From a checkpoint of a small mixture-of-experts model trained on Wikipedia.
Size: width 448, vocabulary 37664, 238M parameters.
Training: a variant of Adam for the experts, 1235M tokens, 9423 steps.
Below are experts of layer 3 (counted from 0) of a mixture-of-experts language model. Rows are named down (a neuron's output weights, with its number) and show model dimensions 336-391. Each number is 500 + 50 x the weight over its row's rms, rounded and kept within 0 to 999. Numbers have three digits each.
Before each expert's rows: a language model's description of what the expert responds to. This comes from a sample of Wikipedia text that the model never trained on.

# expert 13
Description: Squad tables, word pieces. Football squad position codes (MF, FW, DF, GK), nation codes and pipes in tables, plus mid-word pieces in technical words (substituents, chemotaxis).
down0:419483522533551496477561456510477504618398516482453420532476504468538524506556490482514541498562547484540509446474512456523445504530544486467510493527514464480455482465
down1:535504579485569440476487461497430468530500514609581501486478554512539415507509580540474424448510443497475488512559531510519452442374506532550475581548526495498559480507
down2:561410450478476459483462521428468417404567486562461450544570524432478490489502488566413518562527435537575562488533560516545364479480483524458403521489500530505601468492
down3:422548534518631541576493479531546530530524584459488499461437488549513463490506581547493531528500448508516472480581453481522569485563522614491535552548532445559509529499
down4:547603520461549425471516499442458411509523490510609425553545585593481444484547506489448489578459505643569499551537517487511451426489412429438412536480507544515592463489
down5:472463496420468527445528451459491452556524511587472478542498450558536388534436590540524490549581480477506408465570631531442516394463485476525511531548530493479585454493
down6:492434548456518491501477383463533486550492480472537558474475484514460407514509484562384501534540467529470440510549515500563534340485498504530510556547505513444517550444
down7:539584430535523508545443543416391491463499540480468577545484554449501437469432498529472590476552414539464490572463514464493602462464511566571515553473509490464512492503
down8:616479492545451510500560449529539508518587503388423441486491476464470531429504478492566531456546432521507519432564485525401531589481536510551546576532518383427482499450
down9:536461450352517535500479507415463488452513511657490483461526568520469514423415482439536545498470487558533569563476491513541497516490502534497487532515453483536459510441
down10:459558536480454513434545535524537557457598426500481420426504455556459529600498507501561520486442525505472442538493517550513478495506450418559421487492559445490556562535
down11:450489411552445542479498556513480528432376477558535500625473446440534467429609459497628468595496433526489449430540487453455492460476493486550537537448537481438403518519
down12:529368591456485476454548460472502471543527466526546477464509525554559491363453628451555546610426437554536476543569435481421443410518474545506474485561483484504466478470
down13:511663501490564541543592548528560586518422557451479578514490437550477518532529488445456547476494549445484530423489460464487558506566515503553536454499422543516520484456
down14:539482598520537491470571531540521484495520482381531469532506466566444531463522479492432578526502545490589463450465500433502558560490518482658491445485518497438430499448
down15:551611551549539433501479458504540512492513516475444477458511469434409499461610542497509597519449525534477515510566520464529519555504557506544400443508552542507562556441
down16:586562379556501504491502475469446487438534520454603644463512579550564482435483537465638546583466453495508531435541491546573444530432537505542488510510479493552517517564
down17:499559475403553443539555484492501484502438497535419495490462547520483532562491526491485349497508481457532477449412584520506504496472501459456461456558463585462510435555
down18:553407503456465441477499527512516443509473450499429468509434520542475648521530475468483464482530591538480611508488453479441573553586556474433391384432484430614466564469
down19:518501477463543386575526404447487448464449458630443457533521487503479481485516442482453544538514539519562483498448480537581429516503594436541453443484483543578544447550
down20:434569478557514486424462468471437472456512467594496485482557519488434447389524590533477477588509455510471450501507570525491428433424472592523512403506534493563553450451
down21:537532535452597455497437533536534591427516433481616445527478512561380544511543539480569555471402428509424482462432513467501509577556508502476530472487472465561504487523
down22:416630570524524506487500561582548592542432450443435481526462428534466560464514517394499557506519610529573509506477460505546571593555512484441549404362426524473433522499
down23:519538489533535461505504479521490563449520447539489535474506597553543553514599504482515442533507532559545505403487444500564403558522465475417471460409542515527518498543
down24:496493521471461474528514561491486473555562506445529546445579482464477522537578538602372564485604447485417515601530527483527477543457466480548488562545485466535583423575
down25:544546534593471470498580428474402502560514550481502499480472492476503444502499516540473475463523478456570390511456530464422542557571571532497516511434501458494465513553
down26:517569389435546480524487464574537423491418443415527435537565468506452473480544502542562479380567484525510519423500445596524487548516433488461482439460580571470501503436
down27:521459510575505494478556461562518548512457518425482465476471407511542542482436555384551506470555523468507527477452504492415454608624488436484524487431528534534452591509
down28:488455574492481422507493530516465527494589407412381436522512400479541542609465473568569465503447521429606540489464545435403593548514503411438511534560546414579538566449
down29:495482579485456515480530434459445463555506467570531399476491475491494553382540483438492432542477565498453511475451528520551582431558570492533522504561565493496509497443
down30:512387473421549459486437475522497469476537520502532496448500572560444454523488488500500493458454405499510447475547479548533487476473488540529456528517506488531528503493
down31:450500369463503540462521448427428530528485466520566537492469489560608473522451490479558493567567433456477487492562477544485505431475433544470546564546522566472520469524
down32:601485551487440499418468348561529550416447531456484515540459477560528527550496479446535416419470532495532532543490437436555447470528485591530510482498523504492475521522
down33:499457591505474510567561494387515587472531450567490441485538529496555468485529479536517447491527396574414415473491528536494530464488496534581436468500485494460499487548
down34:504471549473529452456437535479489495493556385419509504502494483539500507552477558577453465503536519513510481502502505584474485570601371474426472539553484485526570479465

# expert 18
Description: Name piece Don. The name piece Don/don in names and words (Donkey Kong, Donnell, La donna); otherwise quotes, commas and "and" in lists of people.
down0:517590509495523408563578509585510582436611529576484490471439533545501473536487509505467433573531481566556554562529566586483522483626461549339598512608505430417483485519
down1:462490469419528545462531579454555586527495530501479484505560516429544460445485503439505528511497501434415493448537436511511514517573460495509476441428541445475442484535
down2:458513547427413521527413486541546486458556492507531585576483492586589458489500591473401524417520525491503570567538544559609449535562477551504535489464477521504602512464
down3:616599576401508471519485400547574569496547509493558422543521523523443486465488463491421450482484480457498453385488533419474558526516467386492464489561500619459493501460
down4:585485444586456531409480450512455540484501583473532447495531447493505487516481490484462448552455565521531506458466431541490491486590521553549580540500495546456473452512
down5:521530484455441539525466515549511464504549491527502499507551613460464513507567485440495518460488569518526378531469485455531481520367413476605528456517507504579503472553
down6:444513424519490485451531461411455505500519486590507515549476506473554579588443559523507432504443494562500523487563387475505555553520475514478510506558520506462573528495
down7:393450490441534519497428512485564485577475483484507494410507478530473569486523472525460494431517607430547456458522411488490495457493439460460434477438433541476435536546
down8:459523425460472387597518477497454405550566461517565405550505434491449588518559490530503547473539494435498471454578493498580522608431425574408486550493519505471608553528
down9:505510578473496492349503587561490563412380601485461498434461509486555510498518502529529534484489465551500416469447560557485447463480564492521496490441537520459447457527
down10:522503519474474491489328519580473501591478491443610522481542596573499522506550549495533466423527519427518620454518504541497514446470503416500446483535426468550437473477
down11:488493606358502499460554463512455479449427518425422506453504591534544481451604425531546523440503527501482471422483515528458414512616482461486570501462516495465538484527
down12:449565518467557541496470456521497490513497510449477456566545490499505560361449438519484463460428548593464466507502470522565455502489503529612427464430434461571508425557
down13:499532506473538545635503411499428481491527508456480573503464487464542432560492489529483467453563446445561529565567472546564508441561448543499480513496440507512550519446
down14:502518624513554541527518439458499592559514472545434540546558452515511446465531464486581472546418509479489477499520506494477527380411483560512561386477491517432557513409
down15:562509411463581486485514529420595418520506464622526525559482445466547583557629488509519491601547463494551475520445521496541471527551398601471523484548500536503574576465
down16:430469559485547467474500561466575435522503487529450533435590507527467497530496455507473464440509428418519517415456557451426413463483484552542495629401587583523499542470
down17:487494509530500458515511618478446451467522505462495486515477393539386501475527469517560509534538417483535581478548524494507549512515517621501497539471566491484441386472
down18:537529495492565507534558427471505491496534518553500509459448558488519594493489528538493496562456454469529491491475510525446547496483507627522416534566554519544486477388
down19:491516511508428511565620427458517502556502566544485474517525482550469470476603483447503485507611489553513425503474527528563469504482434566525502482512419492494528362523
down20:477452484501505471506414502507561470509489498490543509418485544516472507439506479550482465470493621431519507463500426483508513422561428477537503499431488468426459510499
down21:468478513453529492510488606477531521498416474504458497387444514552589572548459524458546529446575460430532448558618532485468513502629572483339488580531616476447432514543
down22:499430533396485514443537510537554478446508469431540459421391511443521483500525497509524606559482518481467504611489455437485468510497548453359514509556384447450541545543
down23:564599561560484496490561495548539527467518518499511491504544577474503553522562530542481503432594489398546535395524505481583449414463524470452392546429528539434504461484
down24:570473485504506467417485471541484552483483524509676425481477617487437572529482444525526500442578516515458511363489445448493561446496433434423501591616472487419440509509
down25:556459509545466540532469491516529550443445549536512510479487538522514443524456494567524487616376547528524598540547455489434479411468540448545504541475591562467483545498
down26:542480666486433567543519398512488520491559536584512474516583496440529453447487534388505474589436541463471446521588480467412482394526556481489472457388448474531469441445
down27:389463545395504606550420501460485497582517489451446493474563416449392459467527558470466455449500514483470481535504480497537588564492532552528459481491561644438535497518
down28:499451516583493457467460519411563497528486538483513495431460508393523443530485572510480526498420494463533569413489517526499528501479508534528490465459542602444513423492
down29:499465525514430458449509523455480553498394495489532538510481631480562466548579528570510543417464598518511463419550487445416493433520463370521506580419476478422386469523
down30:514409543451505556492429485516571583552461503538464476496635505416417393542464530466486494476458585463452445418534502608366525518469555499479418534582458584468418428550
down31:458499517500591547502442389538482496564495523506482480380468531441468562552547524418454560426522531526476435483605479577498482479473562520517613629516552480517497402518
down32:500497508530586609486469501443491424549440481413498548541575504478480561520510438518594516443399560409491475435577443458431435472463538461601405500442505505519496528543
down33:533491489548467493491557548471537416481483487432422578536502441477491410488474412553570455509531505502512449533528488438509423525510502452377434483525442522491529543487
down34:531437591471522436458421482475485604515492513445573542449488521444480481494488482493483505507505581453536470499517450490457517418458526374386499488527489466545487593511

# expert 46
Description: Event narrative and scores. Spaces before numbers, commas and nouns in event narratives and score lines, such as disaster, period, occurred, 2–2.
down0:510528515469458458517496596502518460486543544409567538484512579505537532508494504417478479506620518537492442521551451500478576545515548493459534508554516436562571421533
down1:548553538503437448478455546510544533513481428405484464499387467523566537544533532526483476549556518456541508433509501442527538495449484433545510521565533489544586627598
down2:506476554447388531557483468445519493535561465480498466558561492438502411454540555476498501524475503575506524515486528520473454438465534507467556470448528483464534541443
down3:450532502554562628493490481495517484498553577535473478595489555449468386540483513583479474519510532406539485473521542558577463402567458479588461534501416473463471473517
down4:473389501506493498497450550488500636502518539550512490483409513447489560419551572403464544530514451515537510505504476488592457512468509567555429486485577562538503526499
down5:507594525402450574507465476597421498460425501453447459550523641501548550511473556514541506475408474567508519417516573511495493472442501429489476488387493496499493441367
down6:314509495503446560469527489449552558513535460442550508512531432456500422525500555544415467437547533491476436533420512375496550578543478537360467474539515471470639445556
down7:544433519544513499597504526464439491519496454466489461592528529482412376466460540563464475439544608528540512532468461588540455589432467556573515472376611524616509526508
down8:452504454480465395400497572530473369463511488554410552510506429495501464483444424449482479524536396459542488591474464517461519529544430554529497473434452486560458513475
down9:500537505491529470485433515567457503526488591539483534463501505482484480522473494556512471485517410534412498485537569449543542477491541510520532437463473360506453548552
down10:420476547454480507489440540406522525511567557499463538489569466578529513497493510481464596519539520387461588482595452536521512478455483512435478495499463525527538455393
down11:440474555516582433443544525540518513444446505520463449570500474456469440503543481590567539461485537560477520497466539546453571458475513495505509494432481451561495588550
down12:583381465439470433446574545533541410511553524543604497458577521406538546523553522497493611529524479497577469431452516469573466569456483444480402455524488508566545509456
down13:602528500449459514484501534387436505493557523472479534435514493513588507444498492430433473482468477457506433542579403420519513607539517472499545528479502511508605457502
down14:428515431483533485552513430502467463442564451433535518460486483444536434501507510483504483538500469438476464474559561453460518509508486546588479511550498449501519629458
down15:508457497533513446462469508518560437558436434452549448482503465536514557532485590523509517443482444482459439459537524483397480517595491482484571536459374582487456487490
down16:384459454528520483420508552479600492469497551574489382463517559534500471502512473472463487458488499424472531619505472490513464463530547560367490494550543505512589499395
down17:579571520535498504432583489544507526454478449508428434509477493545571548450551548480551480561503525536488396573480422479444563546473616489509483525504557487468541515538
down18:523550466438465521538461619568506521546477567498520583458517474362477569472554485427529510552401453378522468549419593458522464522492498529487531558513482563471592554515
down19:467584521479510521578469403484569549515503507553471505526437519462537548469582434546429493502477540530545478483501444542564414441422583525518532474551572487565451451480
down20:497445583452518585493484610502412461461455506547447445418519541494464580444457481478543576539519509462527503538565552455495504533613547627544441436503550509538507515407
down21:443536561540456471377482511516416519525452421477474503526512496504493526544471478516549498535489526456514591547454494477513526431516506431536442561529422534477415552496
down22:500488421509556506598404414532499423468500442559509482486497553498542564481444505488409449482504552447472501585503413472470459615475521491543368461445515533496542513536
down23:489500544549546437413454547581577472492462348550562505464418445439472445537506480514572517518459513519467453409445507533473452474427413414544482476525456423473380611565
down24:440465476507477498482510518387434497581406488478432523531529457595491559500489500500573508586478523492525583502524528476588542422488479486517509571497455490504449467520
down25:573465488479601478393507530477578400482523475578527399453486494489497580484503495487464493557529450464493459389455455447470474492505474449483465529475483503532489514539
down26:424484510450562479507502537555482584561484551381526503475483475494523477613503487404476525505530531530473476485438526496549491486516512547476442526550489533410511548476
down27:441472556508477543522571511503485536401516494471556470625456517542520476448472566488487496560574481517485516603454491447472498415527452517548494619516536436557523446546
down28:625458457450514465441531470480541336457530442546476565540528471473538586476507480512544553499435478395542523556521538487431512445470402542476524441447459469475513498445
down29:512442467459586509493523448558425568490511407512539446431545496483484518547471439526524552557568531475524532523532415426457411562461521445513540540451422396594456577490
down30:568501537531416453567474531490537578548583430515562588461522509511527487565552485555454537445442565566595481464504500497564540553500471469447428435463566619514480464431
down31:409491480422466480539491446468481533417460401496452531455491546473568498471550506512534497494494449581469497461452460514561472523442622473420472484476433467516450560498
down32:474469438496492488523524455570460540484566499444555494598387549466424528493507595458567567537529557491434491544452461553504480496415480471468453533498512508415472462603
down33:481453610512475423450485546604491508507490517477506524412536536386461479497567503492389581588449480507529551368501538499482540497537578532582557518477555479438530522496
down34:462545490463515425448498570525511442449488466475501526451501519502524566564475566485488442539542475558434480468491498489390544525514492364543497496490466453462457574572